config.yaml
experts_per_token: 1
d_shared_expert: 0
hidden_act: "swiglu"
router_score: "softmax"
normalize_top_k: false
balance_bias: false
vocab_size: 16384
norm: "layernorm"
tie_word_embeddings: true
batch_tokens: [16384, 32768, 49152]
max_seq_len: 256
train_tokens: 332400000
max_steps: 10615
dataset: "wikipedia_en"
Below are experts of layer 8 (counted from 0) of a mixture-of-experts language model. Rows are named router (the router's row for the expert) and show model dimensions 80-119. Each number is 128 + 32 x the weight over its row's rms, rounded and kept within 0 to 255.
Before each expert's rows: "gets" lists some tokens that make up at least twice as much of what it gets as of all text; "mostly gets" lists some tokens that are sent to it at least half of the time. This comes from a sample of Wikipedia text that the model never trained on. Tokens count by the router's weight.

# expert 13
gets: "-", "|", ":", "=", " •", " -"
mostly gets: "-", "=", " by:", " Born:", " Website:", " name:"
router [101 123  68 154 144  76 142 140 135 142 126 139 148 116 132 124 171 154  67 103  96 113 170 151 103 111 131 156  79 201 129 113 157  77 127 118 149 116 142 159]

# expert 8
gets: " of", " in", " to", " for", " from", " on"
mostly gets: " between", " in", " within", " from", " Country:", " of"
router [ 55 104 125 100 157 105 173 139 182 119 122 129 162 154 138 135 178 198 100 148 135 158 174  86 133 115 210 143 170 107 154 154 156  77 111 147 142 126 136 158]

# expert 23
gets: "\n", " were", " was", " T", " New", " M"
mostly gets: " Coordinates:", "|---|---|---|---|---|", "/sq", " Density:", " negoti", "|---|---|---|---|"
router [112 153  93 101 151  88 102 126 205  94 101 147 150 147 167 148 127 162 126  75 152 130 122 195 143 185 147 129 133 151 152  98 181  61 157  91 159 185 144 110]

# expert 15
gets: ",", "s,", ";", "),", "e,", " and"
mostly gets: "s,", "a,", "o,", ",", "),", "i,"
router [111  89  86 161 106 135 113 117 147 132 122 119 166 119 143 143 175 152 123  66 150 150 112 127 116 147 130 194 128 150 162 144 163  78 147 135 152 116 109 148]

# expert 4
gets: " and", " to", " would", " John", " not", " can"
mostly gets: " could", " must", " will", " might", " you", " cannot"
router [101 143  92  92 142  81 102 129 209  94 102 153 157 137 166 151 133 171 121  79 144 141 146 193 120 182 143 122 123 141 155  96 176  52 149 100 161 172 155 102]

# expert 3
gets: " that", " In", "In", " after", " where", " when"
mostly gets: " where", "In", " when", " However,", " because", "On"
router [112 125 124 151 136 166 138 140 126 131  70 122 133 140 138 128 151 145 126 117 130 144 140 128  97 140 182 193 148 167 155 176 142 124  87  81 139  84 134 130]

# expert 22
gets: "\n", " |", "|", " October", ".", " November"
mostly gets: "°N", " km^{2}", "°S", " ISBN", " al.", " November"
router [109 158  92 102 137  91 116 124 208  95 103 142 147 140 176 152 132 163 127  70 152 140 130 196 142 178 157 124 131 158 154  92 181  52 155  96 164 182 146 108]

# expert 7
gets: " the", " The", "'s", " his", "The", " its"
mostly gets: " the", "The", " The", " their", " its", " this"
router [ 71 129  64 164 100 120 127 117 139  77  93 138 107 116 177 131 145 133 136 168 135 177 136  95 148 156 136 128 109 168 134 174 185 102 106 123 105 130 167 134]

# expert 6
gets: " as", " was", " is", "ed", " a", " made"
mostly gets: " became", " made", " began", " served", " used", " played"
router [ 70 116 110 128 167 166 196  94 153  72 163  97 114 137 162 144 169 146  94  60 151 151 178 124 101 131 153 115 159 119 149 181 148 103 132  96 172  90 149 129]

# expert 10
gets: " 0", " ", " 1", " 2", " 3", " 4"
mostly gets: " (0)", " 3:", " Apps", " 0", " −1", " −3"
router [103 155  81 102 126  90 134 103 182  57 115 127 117 142 127 170 110 153  91  65 119 143 143 165 146 181 169 180 108 145 143 108 170  74 160 115 127 136 144 130]

# expert 0
gets: ".", " a", " and", "s.", ").", "es."
mostly gets: "ers.", "ing.", "er.", "ation.", "\".", "ion."
router [104 157  96 105 147  83 113 125 206  92 104 144 147 152 186 141 134 164 135  79 155 138 131 185 144 183 157 127 131 157 154  93 180  50 155  93 162 178 138 107]

# expert 20
gets: " |", ";", " /", " 0;", " Total:", " 1;"
mostly gets: " Total:", " Length:", " 0;", " |", " date:", " —;"
router [ 94 101 115  86 112 113 142 130 136 125 139 101 131 154 122 203 200 130  83  85 145 136 122 155 144 179 201 181 101 160 118 129 147  96 174 115 119 149 137 115]

# expert 18
gets: "\n", " =", "==", "===", " ==", " ==="
mostly gets: " ==", " ===", "s==", "==See", "==", " also=="
router [ 91 128  88 156 135 156 120 108 148 136 116 131 107 149 138 132 167 159 142  61 111 124 112 128  91 169 146 176 155 178 153 107 152 103 125 122  81 159 149 116]

# expert 5
gets: " he", " He", " she", " ", " K", " She"
mostly gets: " she", " ±%", " She", "ا", " he", " poet"
router [121 146  95 107 158  90 105 122 201  99  98 134 137 142 178 141 123 165 140  72 146 141 132 190 140 187 146 132 129 142 159  89 176  60 165  98 166 188 154 107]

# expert 21
gets: "T", "C", "S", "M", "D", "G"
mostly gets: " FC", " US", "TA", "AS", " SR", " TV"
router [115 147  95 128 156  93 143  72 143 102 118 139 132 112 156 160 127 137  90 102 119 167 164 127 113 146 148 161  94 153 182 114 178 130  99 113  75 126 131 176]